config = dict(
    hidden_size=192,
    d_expert=48,
    d_shared_expert=0,
    moe_layers=[0, 1, 2, 3, 4, 5, 6, 7, 8, 9, 10, 11, 12, 13, 14, 15, 16, 17, 18],
    router_score='sigmoid',
    normalize_top_k=True,
    balance_loss=0.00112,
    balance_bias=True,
    init_std_router=0.0233,
    norm='rmsnorm',
)
Below are experts of layer 2 (counted from 0) of a mixture-of-experts language model. Rows are named router (the router's row for the expert), gate (a neuron's input weights, with its number), up (a neuron's input weights, with its number), down (a neuron's output weights, with its number) and show model dimensions 0-191. Each number is 128 + 24 x the weight over its row's rms, rounded and kept within 0 to 255.
Before each expert's rows: a language model's description of what the expert responds to. This comes from a sample of Wikipedia text that the model never trained on.

# expert 31
Capital letters and opening pieces of names in table cells or lists, like Atl-ético, Joh-ansen, Cat-ches, plus spaces and line breaks.
router [ 92 147 181 120 119 195  97 100 154 154 103 152 129 131 162 148 125  99 128  96  86 141  96 136 146 165 133 177  98 113 134  81 151  92 118 142 146 110 129 135 153 151 128 115 161 106 100 131 147 100 140 146 148  96 145 148 140 162 123 144 129  88 139 107 148 131 109 127 115 128 144 141 115 113 125 100 116 134 157 101 153 129 126 111 136 122 102 127 141 123 117  95 118 113 110 133 131 132 126 105 105 184 151 120 128 158 169 141 168 148 120 120 161 141 109 145 163  97 189 145  90 164 142 136 133  77 126  89 117 137 143 141 145  66 135 143 175 139  98 131 135 148 125 152 144 152  90 130 137 120 134 142 113 118 136 141 101  82  70 112 159 126 172 130  98 142 131 176 125 123 138 131 106  86  91 134 146 127 159 107  89 135 145 101 136 160 132 138 141 151 148 105]
gate0 [147 117 105 149 109 124 132 125 119 147 135  77 131 127 142 150 155 139 163 105 168 127 139 194  98 123  99 117 162 124 116 139 108 201 157 167 121 156 125 127  97 141 134  62 116 121 179 120 138 114 120  84 133 145  95 121 160 134 141 138 148 142 128 136 109 122 122 122 127 135  72 129  95 102 131 155 136 107 145 104 123 100 149 123 120 125 138  74 116 131 136 102  90 123 139 137 108 146 150 138 116 102 117 109 126 141  99 154 174 114 122 143 166 100 135 174  94 146 114 141 161 119 123 123 114 153 151 142  92  78 164 165 102 130 163 119 125 137  84  69 139 127  99 157 110 143 124 127 172 123 144 155 146 128 134 124 133 111  94 149 139 131  86 138 142 137  66 133 124 166  89 100  95 128 115 147 109 127 135 120 123 112  97 149  95 125 134 150 150  93  96 130]
up0 [120 124 141 141 121 158 149 144 114 138  95  93 142 149 116  75 150 151  95  98 117 117 113 129 127 116 114 100  84  57 113 128 149  56 117  88 144 117 129 158 173 110 137 134 112 113 113 116  71 134 106 149 110 171 175 112 124 113 126 141 139 119 105 103 179 100  94 127 150 122 138  97 161 114 142 103 132 117 153 172 135 141 146  97 149 152 154 122 112 142 144 158 125 122 125  81 141 116 131 159 132  98 133 132 122 121 105 118 129 146 122 162  97 171 148 128 119 117 135 140 127 130  97 163 149 114 144 128 149 150 123 161 128  98 100 132 127  93 138 143 142 102 129 111 134 142 136 122 169 140 102 146 185 125 134 108 107 113 104 113 121 178 142  63 173 116 184 124 135 139 191 155 114 139 137 138 125 139 137 114 158 147 111  97 111 136 113 179 131 145 127 124]
down0 [161 126 142 144 157 125 103 138 169 141 143 151 105  88 170 173 139 127 128 143 110 138 130 126 171 145 147  99 167 187 145 123 107 178 107 142 130 103 102 133 139 111  99 123 154  97 147 145 172 133 150 120 164 129 114 134 140 136 145 138  98 124 170 129 116 152 136 129 115 132 119 179 100 157 116 185 151 130 151 108 142 133 129 137 138 137 117 113 103 125 134 131 132 163 123 144  96 170 106 121 149 150  86 116 149 133 137 115 120 125 102  84 164 127 122 120 142 146 150 144 130 145 136  61 109 119 137 129  97 146 168  89 162 147 151 102  98 140 128  99 127 136 109 128 128 143 156 123 113 144 133 142  90 147 170 125 161 162 139 154 188 115 122 160 149 143  87  74 113 132  84 127 180 109 120 120 117 120 160 106 100 107 139 159 140 157 174  94 124 103 128 159]
gate1 [142 140  90 125 127 118 114 121 170 161 143  96 153 131 113 153 108 167 133  98 146 114  97 177 104  91  88  94 103 138 116 103 139 138  89 209 144 138  98  68  92 155 117 104 113  64 170 130  94 103  86 109 111 124 136 119 206 130 147 146 151 149 146 148 140 124 129 109 134 121 144 157 133 155 129 127 151 118 135 160 149 122 142 148 131 138 152 151 154 121 111 144 134 153 131 110 118 101 168 130 143 161 121 126 135 141 134 111 136 165 164 146 120 161 119 139 116 146 135 135 121 150 138 160 135 122 125 107  97 109 116 123 156 115 144 134 110 163 133 107 116 145 117 115 141  72  94 130 157 132 109 139  92 120  87 125 146  96  98 148 123 114 144 115 152 132 126 130 164 147 111 125 102 179 129 144 111  96 178 113 101 126 158 125 131 117 129 141 151 120 194 110]
up1 [118 155 140 125 155 127  64  93 109 121 154 158 145 138 123 120 139 132 112 120 122 125 145 120 138 146 117 162 114 106 116 165 112 137  82  73 164 120 136 111 146 120 119 207 151 141 104  90 125 110 114 115 132  85 111 113  75 139 126 128 168 115  91 153 111 117 112 122 148 117 155 130  86 170 118 127 131 141 136 125 117  97 148  77 157 106 133 118 118  88 128 128 117 126 120 164 150 126  64 144 119 139 124 120  92  83 138 142 118  97 135 105 146 159 110 152 142 130 118 105 126 123  80 115 135  99 111  91 105 167 101 106  83 129 142 155 127  94 128 122 142 117 138 121  98 132 138 119 143 110 163 128 107 115 125 129 118 126 153 122 148 103 147 130 127 149 136 113 141  44 156 140 142 144 159 163 143 104 143 125  77 145  66 149 128 151 154 152 124 128  87 150]
down1 [122 131 121 171 117 119 127 143 117 167 107 127  94 150  97 167 131 104 130 101 145 135  94 179 130 110  83  90  90 149 127 117 117 113 136 181 180 124 177 121 128 139 140  73 119  77 148 116 110 122 112 118 145  84 149 118 152 149 155 188 127  85 141 120 120 146 119 116  74  79 108 113 143 138 150 112 109  88 111 111 146 130 129 175 158 155 152 177 112 137 134 157 133 120 121  92 108 127 148 132 137 147 148 171 134 113 148 113 114 126 165 110 125 151 140 112 163 125 122 149 123 158 142 150 153 169 131 144 126  83 150 147 157 137 149 146 111 163 114 121 133 139 131 124 176 104 114 142 137 129 115 104 145 109  72  98 152 152 110 132 149 139 136 135 117 143 123 122 132 152 100 119 102 126 133 118 149 117 167 127 115 138 164 113 118 148  81 105 138  82 163  95]
gate2 [114 117 115 124  80 143 120 119 112 129 117 117 158 120 110 114 135 156 107 152 152 110 176 148 100 122 108 109 140  79 110 127 127 132 137 152 118 131 175 123  70 124 154 143  88 125 149 151 140  94 124 130  90 137  98  99 138 144 106 158 154 117 124 142 131 130 132 115 139 115 124 102  87 115 149 139 156 152 125 141 103 106 151 150  91 112 105  91 111 121 201 110  97 162 148  97 109  96 122 141 139 137  93  92 151 148 131 112 121 102 152 155 136  82 147 137 147 137 152 123 125 116 139  73  81 142 184 137 122  88 156 124 128  94 140 126  87 109 114  69 114 166  80 144 135  62 128 106 125 106 136 131 186 154  81 112 129 141 138 148 103 149 132 125 110 136 140 107 171 140 123 106 120 122 130 109 110 116 163 169 125 151 115 159 126 128 150 116 142 129 101 137]
up2 [133 141 125 119 147 147 161  92 130 141  99 106 131 120 148 152 121 104 122  98  86  93 100 169 185 138 125 158 111 161 102 149 168 144 102 158 152  84  88 104 138 124  99 120 131 136  71  89 122 126 126 133 149 119 124 162 126 151 125 125 122 116 143 134 184 117  98 129 112 132 121 116 114 167  98  93 111 136 121  99 131 158 137 147 120 111 122 167 152 112  78 132 122  99 128 137 124 139 107  71 129 145 149 157 145 108 141 155 110 143 119 100 108 147 129 119 125 160 115 114 109 155 127 107 152  85 103 140 114 136 150 128 123 124 126 142 117 138 136 135 168 143 140 103 133 174 135 115 164 101  85 104  89  63 133 119 133  83 101 115 144 142 166  87 105 118  79 145  87 102 131 153 170 118 152 105 156 142 149 133 147 137 133  96 171 124  93  91 109 149 156 116]
down2 [125 142 148 207 154 128 135 150 122 109 130 149 153 124 125 106 128  86 135 150 169 175 142 104  92  70 118 122 153 129 126 118 124  70 122 101 129 134 157 161 126 117 154 143 119 102 152 151  97 122 129 113 121 168 104 101 124 103 128 127 117 140 104 124 112 103 177 103 146 116 132 176 144 150 152 169 169 130 112 134 108  89 158 133 141 150 150 125  98 137 130 143 143 105  99 134 120 111 122 135  84 114 110 112 114 118 159 106 151  91 148 109 137 137 156 148 139 135 149 147 145  83 122 133 109 123 139 162 158 136  97 129 124 146 154 120 111  81 163 115  88 120 132 134 140  98 125 137 128 136 183 137 164 187 171 165 132 156 153 160 143 108  93 149 145 134 194 112 146 155 106 132 120 145 136 111 105  82 138 110 109  83 113 113 114 152 156 145 123 123 138 138]
gate3 [170 115 131 126  63 105 154 119 163  59 135  89 133 127 138 137 172 111 131 130 143 116 150 151  96 106 152 123 160  91 127 142 157 126 141 120 127 112 144  90 109 122 137 109 120  96 142 116 127 138 165 178  88 173 123  80 167 153  88 112 139 141 118 135 118 124 120 135 140 157 106 148 121 108  91 138 122 148  79 145 123 115 145 146  96 143 125 106 118  61 158 115 136 106 202 121 114 158 135  90 165 123  97 103 126 163  84 115 125 124 139 135 157 108 118 142 108 179 137 102 106 106 114  88  99 159 126 142 106 137 144 125 114  88 140 111 154 147 115  78 113 138 121 157 116 107 107 124 128 114 113 102 127 108 154 139 120 132  89 142 138 141 108 123 129 127 133 102 156 152 105 140 103 115 113  91 123 128 123 131 135 148 136 116  95 106 171 129 150 121 110 182]
up3 [145 102 122 121 170 136 115 130 100 159 124 145 114 142 137 149 101 132 138 131 133 169 148 108 151 135  93 122  72 133 125 133 147  88  81 141 176 136 123 152 170 145 163 131 139 107 120 167  71 155 170 119 180 124 118 119 131 126 109 105 124 127 128 132 161 139 120 150 102  92 186 115 121 123 131 155 156 102 132 143 125 164 112  71 131 168 149 129 132 163 136 121 124 111 146 120 135 120 105 140 102 104 120 111 128  81 133 122 115 143 106 127 126 119 141 151  96 127 171 157 121 143 180 159 150 104 146 117 128 135 107 124 118 140 116 132  88 112 123 146  97 104 123 124 116 104  96 163 108 136 164 135 186 170 116 138 125 103 153 107  72 148 132 134 130 107 198 153 148 121 156 146 103 147 156 161 100 110  82 109 135  86 145 178 133 136 147 116 121 116 121 136]
down3 [159 116 139 112 147 122 144 132 141 135 112 129 134 126 133 162 158 105  96 151 115 112  94 160 123 129 152 134 169  97 150 102 140 168 151 132  76 123 138 105 129 124  96 120  93 107 103 133 168 121 101 136 118 104 141 124 128 152 130 134 108 116 209 113  87  94 131 126 138 144  97 145 105 125 114 119 116 166 158 117 139 112 140 178 154 107 105 113 129 137 130 121 150 185 101 128  68 123 113 169 174 123 118 184 113 113 113 121 154 149 119 119 154 158 133 122 162  68  98 130 141 108  93 109 138 116 115 146 115 105 156 110 116 148 117 110 128 140 171 140 144 133 132 117 134 162 149 101 117 160 132 115  80 148 129 117 162 160 115 118 164 124 119 129 125 143 125 113  89 160  90 114 186 123 169 111 191 131 158 128 133 148 129 110 166 125 158 104 168 117 127 117]
gate4 [123 150 167 160 137 155 144 129 102 144 100 133 141 130 119 135 108 129 107 110 117 147 125 144  92 120 157  71 104  93  62  91  80  83 135 136 119  92 116 140 106 102 146 136 121 135 136 107 129  95  93 144 114 111  97 165 163 106 156 151 141 127 123 105 165 137 140 121 150 168 129 117 105 115 166 149 126 123 155  98  86 122 141 127 148 185 128 150 158 159 124  98 151 143 110 139 142 131 114 140 117 128 123  83 117 113  92 131 135 171 125  82 147 129 115 173 131 161 129 135 161 105 130 131 140 117 151 105 109 120 140 110 114 150  82  98 118 113  53 139 107 133 118 138  92 119  93 153 137 152 148 123 113 146 117 164 119 105 135 120 143 164 137 140 190 127 170 118 152 150 131 129  91  98 102 136  98 168  98 156 117 133 154 125 111 133 152 171 140 121 158 125]
up4 [107 160 118 109 143  74 167 177 162 130 122 110 111 115 123  86 184  88 134 108 179 140 162 114 133 146 159 130 106 178  93  92 102 146 154 144 118 144  76  79  99 123 152 126 148 160  97 169 103 173 158 136 139 154 117 132 156 126 160 124  82 152 108 147 142  83 129 122 153 137 135 136 139 131 127 138 114 121 123 136 156 112 133 145 112 121 147 140 138 106 136 121 130 148 151 175 132 142  94 125 133  84 112 150 141 127 122 115 118 183 137 112 108 134 123 123 100 144 114 134 160 153 120 168 147 160 105 160 137 126 146 145 153 134 143 101 113 140 187 103  95 103 107 133 146 146 124 150 141  97 143  92 125 157 119 123 119 115 130 138 150 103 163 102 142 127 175 116  94 122 156 131 128 136 118 156 106 171 182 126 121  97 111 135 154 128 109 159 100  89 127 122]
down4 [168 142  91 105 103 105 103 107 128  98 111 132 101 118 132 131 144 116 107 146 129 163 123 153 129 128 140 137 113 114 129 177 121 139 139 151  90 155 136 140 150 120 105 141 138 151 142 124 120 172  93 105 117 150 140 137 135 152  98 163 102 122 139 109 107 101 136 143  80 111 121 138 145 156 161 199 114 141 132 141 155 127 147 120 190 145 128 135 125 134 119 118  97  98 101  57 128 155 105 144 166 135 132 160 133 125 105 127 151 111 124 180 183 121 109 113  93 104  92 179 154 138 120 139 100 117 127 129 119 150 125 142 169 112 113 120 166 155 179 138 178 102 110 143 147 113 129  95 156 107 138 110 126 134 128 109 171 158  97 129 167 112 118  78 130 123  93  75 134 117 151 140 147 131 155 113 122 121  93 136 102 125 119 120 125 178 116 112  88 129 118 169]
gate5 [101 121 128 142 135 116 150 149 132 107 139 107 116 178 108 132 133 187 105 141  70 138 124 145 124 121  97 117 126 115  85  88 184 103 103 153 123 138 157  91 163 125 134 118 116  89 137 134 100 111 116 143 124 115  73 140 158 131 158 123 158 134 149 120 100 159 169 127 115 117  83 144 114 146 102  87 118 112  69 139 165 130 157 151 136  95 139 128 161 110 119  69 126 138 153 105 138 120 129 138 116 166 143 102 129 133 135 124 141 161  75 163 135 151 174 122 100  96 154  97 158 120  97 121 110 126 136 116 122 144 137 126 139  98 146 157 150 135 151 151 161 108 120 107 117 168  92 108 142 123  94 143 115 131 116 129 127 142  97 122 154 130 101  98 173 111 105 125 166 116 124  96 101 120 141 154 118 145 139 176 116 148 112 108 167 124 169  96 157  93 114 135]
up5 [125 150 158 121 121 138  93 171 163  84 113 152 132 129  92 122 133 110 126 114 135 116 149  58 125 126 145 149 102 144 150 140 130 131 149 116 163 141 139 171 112 168  98 148 107 111 124 114 139 160 122 106 129 123 138 127 146 154 156 160 125 118 122 149  79 128  94 205 114 126 133  89 143 135 110 130 159 120  84  92 134 123 124 144 147 174 164 115 147 102 176 142 131 104 137 137 143 152 122 168 142 138 128 118  83 115 136  89 104 134 123 121 124 152 113 144 128 170 145 132 143  94  97 131 109 174 144 168 131 131 148 185 156 167 114 113 150 152 110 109  82 116 132 152 155 129 154 176 102 108 114 121 142 160 172 124 143 149 151 130 105 153 193 109 149 166 105 126 144 141 173 116 143 134 120 119 149 122 146 124 143 139 156 120  73 120 120 125 146 142 107 130]
down5 [160 122 131 126 133 137 136 135 132 158 130  73 141 139 166 169 144 104 110 125 115 115 104 131 143 105 106 117 138  95 145 154 120 125  91 154 152 121 164 130 151  88 171 115  89 166 126 114 166 132  90 137 143  99 135 130 158 126 131 127  97  59  90 138 100  76 149 157 156 169 114 133 126 100 182 106 116 160 173 160 128 154 198 128 153 107 120 121 146 107 126 142 135 128 103 125 105 159  97 128 121 145 123 156 108 116 164 158 128 147 150 170 123 142 114 129 118 153 131 120 133 137  88 109 149 126 120 155 115 106 162  99 139 142 107 164 158 134 122 144 105 114  91 128 166 166 125 172 171 117 148 161 127 109 136 154 139 115  78 109 126 144 121 168 141 144 153 114 140 118 114 114 124 145 134 164 120 116 121 155 116 166 128  77 155 134 105 131 114 141 115 171]
gate6 [ 95 121 104 127  87 129 123 132 106 141 121  74 111  77 125 104 136 110 165 111 175 138 155 121 116 120 116 122 149 125 116 110 138 162 141 184 145 113  65  82  89 109 149  99 132 130 134 116  82 130  90 127 136 166 139 104 191 119 118 119 109 118 103 152 149 133 141 130 149 114  86 144 129  82 121 153 131  99 130 150 143 121 127  86 126 126 169  97 129 120 130 152 125 155 146 144 171 156 121 144 136 155 105  76  90 115 152 133 147 140 101 139 139 131 125 164  90  93 104 114 147 126 118 120 112 146 128  78 104 111 120 144 122 166 108  66 132 180 108  85 130 107  98 133 133 135 112 141 130  74 105  80 149 130 146 117 118 129 113 141 157 109 106 152 124 166 129 153 125 126 129  88 131 159 108 130 137 131 109 109 186 162 103 142 129 125 125 131 124 136 121 127]
up6 [120 118 132 118 118 164 130 163 120 132 144 125  99 131 118 139 170  78 183 108 135 123  69 151 101 130 142 145 157 136 169 145 155 165 179 148 168 142  95 122 132 143 146 104 114 157 158  81  95 144 106 121  78 117 123 150 179 122 117 140 137 131 133 125 133 134 104 134 145 127 125 115 100 133  90 168 109 138 122 107 100  99 172 138 112 120 130 132 168  74  97 116 131 189 136 134 118 169 122 145 117 118 129 126 113 131 119 111 153 150 125 117 149 124 110 159 154 104 122 147 172 107 118 136 113 183  93 108 128 104 111 126 124 120  98  82 127 139 178 136 112  94 127 144 152 174 132 171 143 121 115 135 125  98 143 114 149 107 111 131 125 139  85 173 102 157 154 140 150 141 144 154 135 168 145 115 120 150 131 133 107 108  96 113 153 120 114  79 164 161 114 105]
down6 [127 104  80 130 116  95 107 132 110 150  94 108 116 141 138 138 100 104 176 213 131 111 121 137 138 129 105  91  79 154 136 111 109 108 158 132 122 131 117 132 108 128 125 110 140 146 142 118 161  86 108  93 121 107  94  94 129 121 141 140 116 139 129 130  64 103 119 114 130 131 121 124 158 153 122 119 143 173 143 132 129 126  66  72 142 143 156 121  98 122 138 156 152 119 104 125 141 108 149 116 129 166 133 119  93 122  95 115 129 120 154 103 150  94 121 144 114 145 111 100 117 108 136 132 119 177 160 103 150 166 146 144 166 114 128 131 121 142 109 138 121 134  73 143  69 130 143 129  86  95 103 103 157 170 119 122 128  97 132 125  66 150 107 105 120 106 104 125 175 140 170  81 126 140 103 112 149 134 152 116 114 138  94 115  92 130 134 147  89 133 120 132]
gate7 [106 151 129 122 137 111 112 118 118 154 120 119 129 105 124 135 167 151 179 135 132 113 103 149 150 113 124 135 151 195  87 130 148 115 147 109 145  98  77 129 115 181 141 136 159 145 137 126 175 122 119 106 144  74 132 108 148 150  90 106 107 126 126 105 112 123 120  80 162 131 123 146 123 135 126 147  99 156 156  99 106 159 102 126 113 140 135 151 176  96 135 111 139 100 101 147 157  99 109 114  87 119 109  68 111  97 137 119  74 161 167 142 173  87 140 173 143 110 144 124 119 107 127  81 131 123 130 114 152  91 114 100 136 122  96 128 114 180  97 142 112 132 116 143 109 123 126 132 122 114 147 145 129 107 142 124 125 116 111 127 130 123 153 154 120 196  80 116 175 115 143 154 134 158 113 126 106 119 121 146 130 131 117 120 174 131 152 149 104 185 147 145]
up7 [118 107 127 123  50 163 105 166 122 135 112  97 157 146 112 115 168 139 163 121 121 133 146 170 108 111 138 163 150 125 129 156 129 141 155 165 163 107 119 109 111 165  85 105 123 146 118  88 132 142 125 129 149  77  86 163 148 131 140 123 153 101  91 153 134 140  92 116 177 133 110 107 109 117 115 165  83 165 131 145 101  98 135 118 112 137 114 129 136 105 137 143 139 109 167 137 130 136 134 127 145 162 109 116 158 109 127 135 139  98 152 131 133 119 156 124 121 110 116 118 129 138 139 136 133 144 152 131  96  96 173 141 131  75 120 142 160 154 114  79 157 141 115 140  62 135 141 145 121 122  94 163 138 103 130 113 132  82  91 125 126 138 111 105 147 162 104 146 125 148 115 115  88 148  60 133  85 135 143 107 155 158 127  87 153 148 123 128  95 131 139  87]
down7 [127 117 103 130  99 105 118 155 126 167 138  80 145 117 108 136 138 132 105 115 105 122  97 135 106 138 113 135 141  98  99 155 139 156 178 153 114 117 129 100  75 181 140 120 120 103 101  91 124  91 135 111 135 152 136 116 136 129 120 140 152 166 127 135  89 130 112 129 145 149 125 107 165 128 112 103 142 159 121 127 123 121 123 118 146 111 145 106 134 127 158 134 133 127 121 125 164 102 108 160 118 143 106 133 149 160 142 130 125 100 160 131 119 104 117 137 139 151 112  82  91  81 117 124  97 140 164 106  92 117 139 166 193  97 139 145 116 155  98 125  81 112  93  74  76 117 113 126 127 114 101 148 162 124 106  81 119  93 138 119 128 134 145  92 132 116 142 150 106 145 148  62 151 120 115 197 105 152 124 137 167 150  98 134 156 131 101 153 181 142  91 113]
gate8 [104 120 107 129 116 128 158 138 123 149 123  67 104  89 125 145 132 165 122 110 144 138 126 153  92  98 132 108 136 142  54 164 140 160 180 152 148  99  96 121  96 155 118  99 139 114  99 139 103 145 127 116 120 170  97 124 135 124 150 130  97 158 128 139 120 131  94 122 132 104 144 142 102 120 138 145 111 137 105 154  88 137 156 165 135 121 141 123 159  97 130 133 136 177 107 163 137 105 129 133 150 121  91 128 148 124 130 212 122 163 129 129 116 135  97 152  93 134 112 115 125  97 110 147 114 127 110 110  43 109 134 149 128 131 119 143  71 125 132 102 117 127 133 151 130 130 116 132 119 109  86 110 149 125 122 130 110 110  61 153 160 113 158 157 132 129 167 123 140 140 106 151 145 128 171 126 118  73 137 187 115 126 129 101 125 119 121 125 148 163 116 112]
up8 [ 81 122 105 141 131 118 140 165 139 102 128  88  81 116 135 122 152 140 108 122 153 143 141 136 103 140 177 106 127 173  95 141 109 150 130 125  94 149 128 137 132  87 115  89 144 155 157 104  93 127 132 104 117 144 139 149 161 109 141 139 106 151 131 111 101 115 103 117 113 134 119 115 132  55 155 120 142 106  86 173 128 151 120 163 118 105 149  59 125 116 120 126 133 175 104 153 142 144 120 173 133 107 129 190  97 115  94 131 111 153 111 127 152 155 133 139 107 132 105  99 133  93  82 146 133 158 108 131 105 136 128 126  90 122 109  67 105 107 128 133 113 103 164 141 138 125 119 141  90 145  55 151 103 117 133 118 128 139 143 121 136 114 124 157  96 148 179 157 114 133 102 147 124  91 146 135  95 126 136 120  94  79 116 127 119 147 146  93 136 117 118 148]
down8 [153  97 105 100 132 148 132 106 133 133 144 182 161 198 152 141  99 121 151 153  96 113 138 151 143 179  82  98 136 104 111  88 110 121 121 146 154 150  94 148 124 139 107 127 127 130 116 139 133 144 137 137  90 130 137 108 133 149 155 142 143 131 136 125 147 145  93 110 115 118 138 135 110  89 123 128 124 105 155 105 149 120 166  56 113 121 101 167  91 105 126  86 149 112 140 161 153 120 101 136 116 157 140 110 132 127 147 133 171 113 114 177 115 139 139 132 142 146 127 168 111 145 147 115 141 126 152  86 157 128 100 142 134 152  99 135 148 158 160 127  89 150  71 108 115 118 135 134 119 102 142  73 153 162  92 120 135 121 118 107 121 130 142 139 151 103 124 115 163  92 171 132 148 149  79 125 123 162 108 123 160 116 159 151 135  59 111 153 122 159 146 127]
gate9 [158 115  93 135 166 157 138  81 162 115 140 146 133 104  95 157 105 131 103  99 136 128 141 127 164 140 142 148 130 134 100 163 119 157  94 101 111 140 132 151 143 186 132 142 113 138 116 153  97 171 137 125 175 106 114  82 134 109  85 170 139  89 143 104 119 116 112 141  96 102 110 124 183 170 114 134 137 147 105 129 140 134 148 112 153 165 107 135 134 205 113 141 157 111 111 137 131 156 110 108 127 144  98 103 103 127 152 142 152 141 124 126 144 105 147 111 150 111 108 145 120 103 144 112 157 153 129 110 161 141 103 107 120 140 133 144 128  84 103 149 121 116 154 133 117 172 138 121 126 139 144 124 114 143 128 100 112 106 105 101  99 144 121 148  96 140  87 132 117 126 190 179  86 109 125  91 145  90 113 124 109 151  86 148 157 127 158 128  64 153 128 105]
up9 [165 117 108 143 165 136 107  76 151 119 132 153 139  93 104 158 126 145 120  99 144 121 114 114 142 159 136 156  82 156 140 148 118 133 107  82 112 145 144 164 165 143 140 131 125 139 164 126 118 138 137 148 154  92 120  75 143 124  87 148 144  86 128 119  96 116 119 121  91  73 101 124 144 137 103  86 123 114 124 134 137 122 145 113 141 183 131 140 129 181 128 139 142 109 120 144 134 162 119 130 125 137  83 119 108  87 125 113 159 173 126 140 150 110 148 118 139 145 105 128 148 111 131 138 173 156 135 140 146 155  80  91 127 137 145 155 133 108 103 137 119  90 182 134 118 157 128  88 126 137 149 111 120 113 119 118  91  87 141 100  98 105 121 146 140 168  78 124 122 102 182 160 120 143 104 118 156  65 104 151 111 158  97 124 114 141 150 127  78 133 110 134]
down9 [139 129 131  71 125 144 137  72 165 130 164 165  99 102 117 126 153 164 109 134 151  73 112 112 141 161 138 140 123 123 104 122  89 130 109 128  95 114 120 123 119 135 151 149 127 135 147 147 138 108 140 125 115 102 118  87 158 116  90 129 162  93 153 119 113 177 106 146  84 118 118 119 154 125 103  78 149 134 118 139 124 147 150  90  99 153  93 134 142 159 122 111 102  78 119 102 162 111 130 127 157 160  81  98 127 144 145 140 146 171 110 152 125 118 130 114 145 145 132 185 117 109 121 106 133 128 170 126 118 126 105 118 156 135 142 162 126 156 104 113  50  91 150 114 112 144  89  90 120 143 140 112 118 131 135  92  99 117 108 124 118 159 132 139 128 138  98 115 144  68 178 175 113 118  85 112 123 117 117 107 105 153 131 143 112 146 149 123 123 118 111 164]
gate10 [145  88 144 142  85  98 172 152 135 128 150 114 125 153 130 132 161 152 141 119 163 157 163 133  97  89 135 107 146 128 123 145 122 167 153 196 149  91 134 145 109 125  64  69 149 128 133 105 132 127  86 149 105 105 126  98 142 129 139 129  96 168 114 162 128 163 118 104 155 120  83 179 115 157 117 128 147 139 111 151 142 157 127 104 137  79 145 134 118 139 152 114 130 135 103  88 117  81 138  74 156 112 139 120 158 116 141  99 125 107 132 106 128 127 106 132 104 155 117  95 149  93 131 109  59 149 144 136  86 134 113 130 110 113 137 133  91 144 107 108  89 147  97 113 122 103 132 124 138  94  83 102 114 110 106 139 136 127  82 150 150 126 132 115 104 127 132  96 135 162 105 158 109 149  96 128 110 120 156 153 145  99 150 142 122 135 118 136 126 153 137 102]
up10 [169 121 141 135  98 134 158 129 139 152 107 167 156  91 114 102 127  68 187 116 138 135 139 143 180 104 101  95 115 163 131 103 112 139 153 112 125 106 122 116 119 154 133 152 147 132  84 181  89 127 123 102 141  99 118 156 141 143  96 113 111 124 126 134 181 120 146 114  88 135 132 104 108 132 144 164 138  99 130 132  92 119 172 121 140 141 115 165 128 176 122 125 110 135 139 142  97 145 137 144 127 153 125 109 128 139 186 113 167  94 134 143 144 100 138 124 135 125 125 141 154 179 156 122 121 141  90 123 127 147 114 101 120 163 186 109 162 178 123 110 126 123 130 130 143  88  86 153 160 115 101 136 104 106  95 146 146 129 144 115 161 145 115 143 159 103 139 121 134  94 144 108  74 144 105 126  95 158 119 145 151 154 101 127 137 131  98 137 103 140 129  70]
down10 [ 98 157 125 111 105 111 137 141  98 144 151  93 114 106 130 151 144 181  62 142 118 154 147 131 120 141 119 153 108  61 156 130 132 153 115 117 131 107 177 104 124 137 136 116 113 129 160 159 134 126 133 143 120 135 156 140  91 152 123 119 112 181 141 117 107  91 122 163 130 136 129 123 137 133 125 128 110 179 104 143 132 150 100 145  72 127 135 140 112 108 141 164 128 137 112 123 156 123 138 140 184  89 127 110  91 108  69 160 125 147 149 131 160 150  96 123 109 112 105 103 169 115 103 125 152  65 145 124 138 143 143 181 141  77 105 121 138  71 143 147 140 126 129 149  98 177 134 122  95  87 118 120 136  75 155 107 125  97 105 175 132  96 109 102 114 174 118 150 118 131 135 137 139 124 142 118 145 124 138 113 121 124  94 116 116 132 124 108 111 107 137 161]
gate11 [139 120 109 128  99 144 140 143 149 105 130 132 144 169 117 104 154 105 119  94 135 114 132 125 107 103 158 158 144 116  94 145 124 132 128 111 130 149 173 119 103 159  95  96 118  77 145 151 146 137 139 147 138 152 136  85 114 153  86 138 147 111  99 116  93 138 128 111 148 121 125 106 108 115  98 161 162 123 124 107 121 117 119 132 115 129 172 107  80  92 148 124  96 109 135 122 142 129 170 153 152 150  80  76 166 108  87  79 148 153 149 150 124 126 107 103 116 142 159 129 128 101 138 137 133 128 172 134 123 123 137 130 141  99 133 139 121 139 135 111 137 123 123 158 120 128  96 135 110 152 125 169 182 162 108 136  95 146  93 134 182 109 122 125 178 144 123 116 144 153 179  96  79 103  68 111 100 124 152  87 112 108 117 121 115 135 125 183 155 133 165 172]
up11 [133 149 153 110 144 100 167 106 129 131 135 106 112 122 126 113 118 148 126 115  99 153  66  95 147 132 125 159 116 155  83 134 135 118 125 127 139 105  99 136 151 149 111  82 164 163 104 120 163 149 113 125 145 115 105 167 118 140 151  98 113  80 154 133 115 146 104 104 160 125 111 123 105 159 105 109 101 173 137 106 147 109 139 123 174 118 121 132 175 125  58 135 136 144 145  90  86 161 136 112 115 136 144 129 154 144 155 145 127 143 141 104 143 161 113  99 137 106 106 112 106 151 146 165 126 161  69 172 150 128 146 135 161 131 151 105 139 114 145 143 151  90 131 119 138 166 131 111 120  92 117 143  68 126 168 127 131 113 114 107 155  81 175 111 122 134  99 130  51 126 131 116 121 142 105 119 114 108 149 148 117 131 134 110 160 134  99 146 112 114 166 102]
down11 [135 120 127 187 169 143 135 139 109 117 104 145 146 128 124 112 122  87 139 120 168 111 132 103 113  88 136 110 146 135 120 155 129  95 143 117 110 178 157 140 129 114 165 149 106  92 157 109  63 111 157 140 142 157 127  90 108  94 124 129 131 176  58 127 138  99 183 124 140 108 161 167 165 123 107 175 159  93  92 133 113 118 135 136  96 130 145 122  79 110 134 158 141 109 108 156 143  99 111 141 122 119 126 129 124 114 125 121 123  82 137 130 129 109 135 153 102 179 110 139 149  84 120 113 142 101 143 140 142 117 113 136  97 159 128 103  99 101 127 108  94 141 136 131 114 123  98 126 142 118 149 133 157 132 132 167 110 140 179 151 106 151  77 132 160  96 173 150 156 158  99 136 132 137 152 139 115  95 109 110  98  79 157 108 122 131 122 149 137 123 122 146]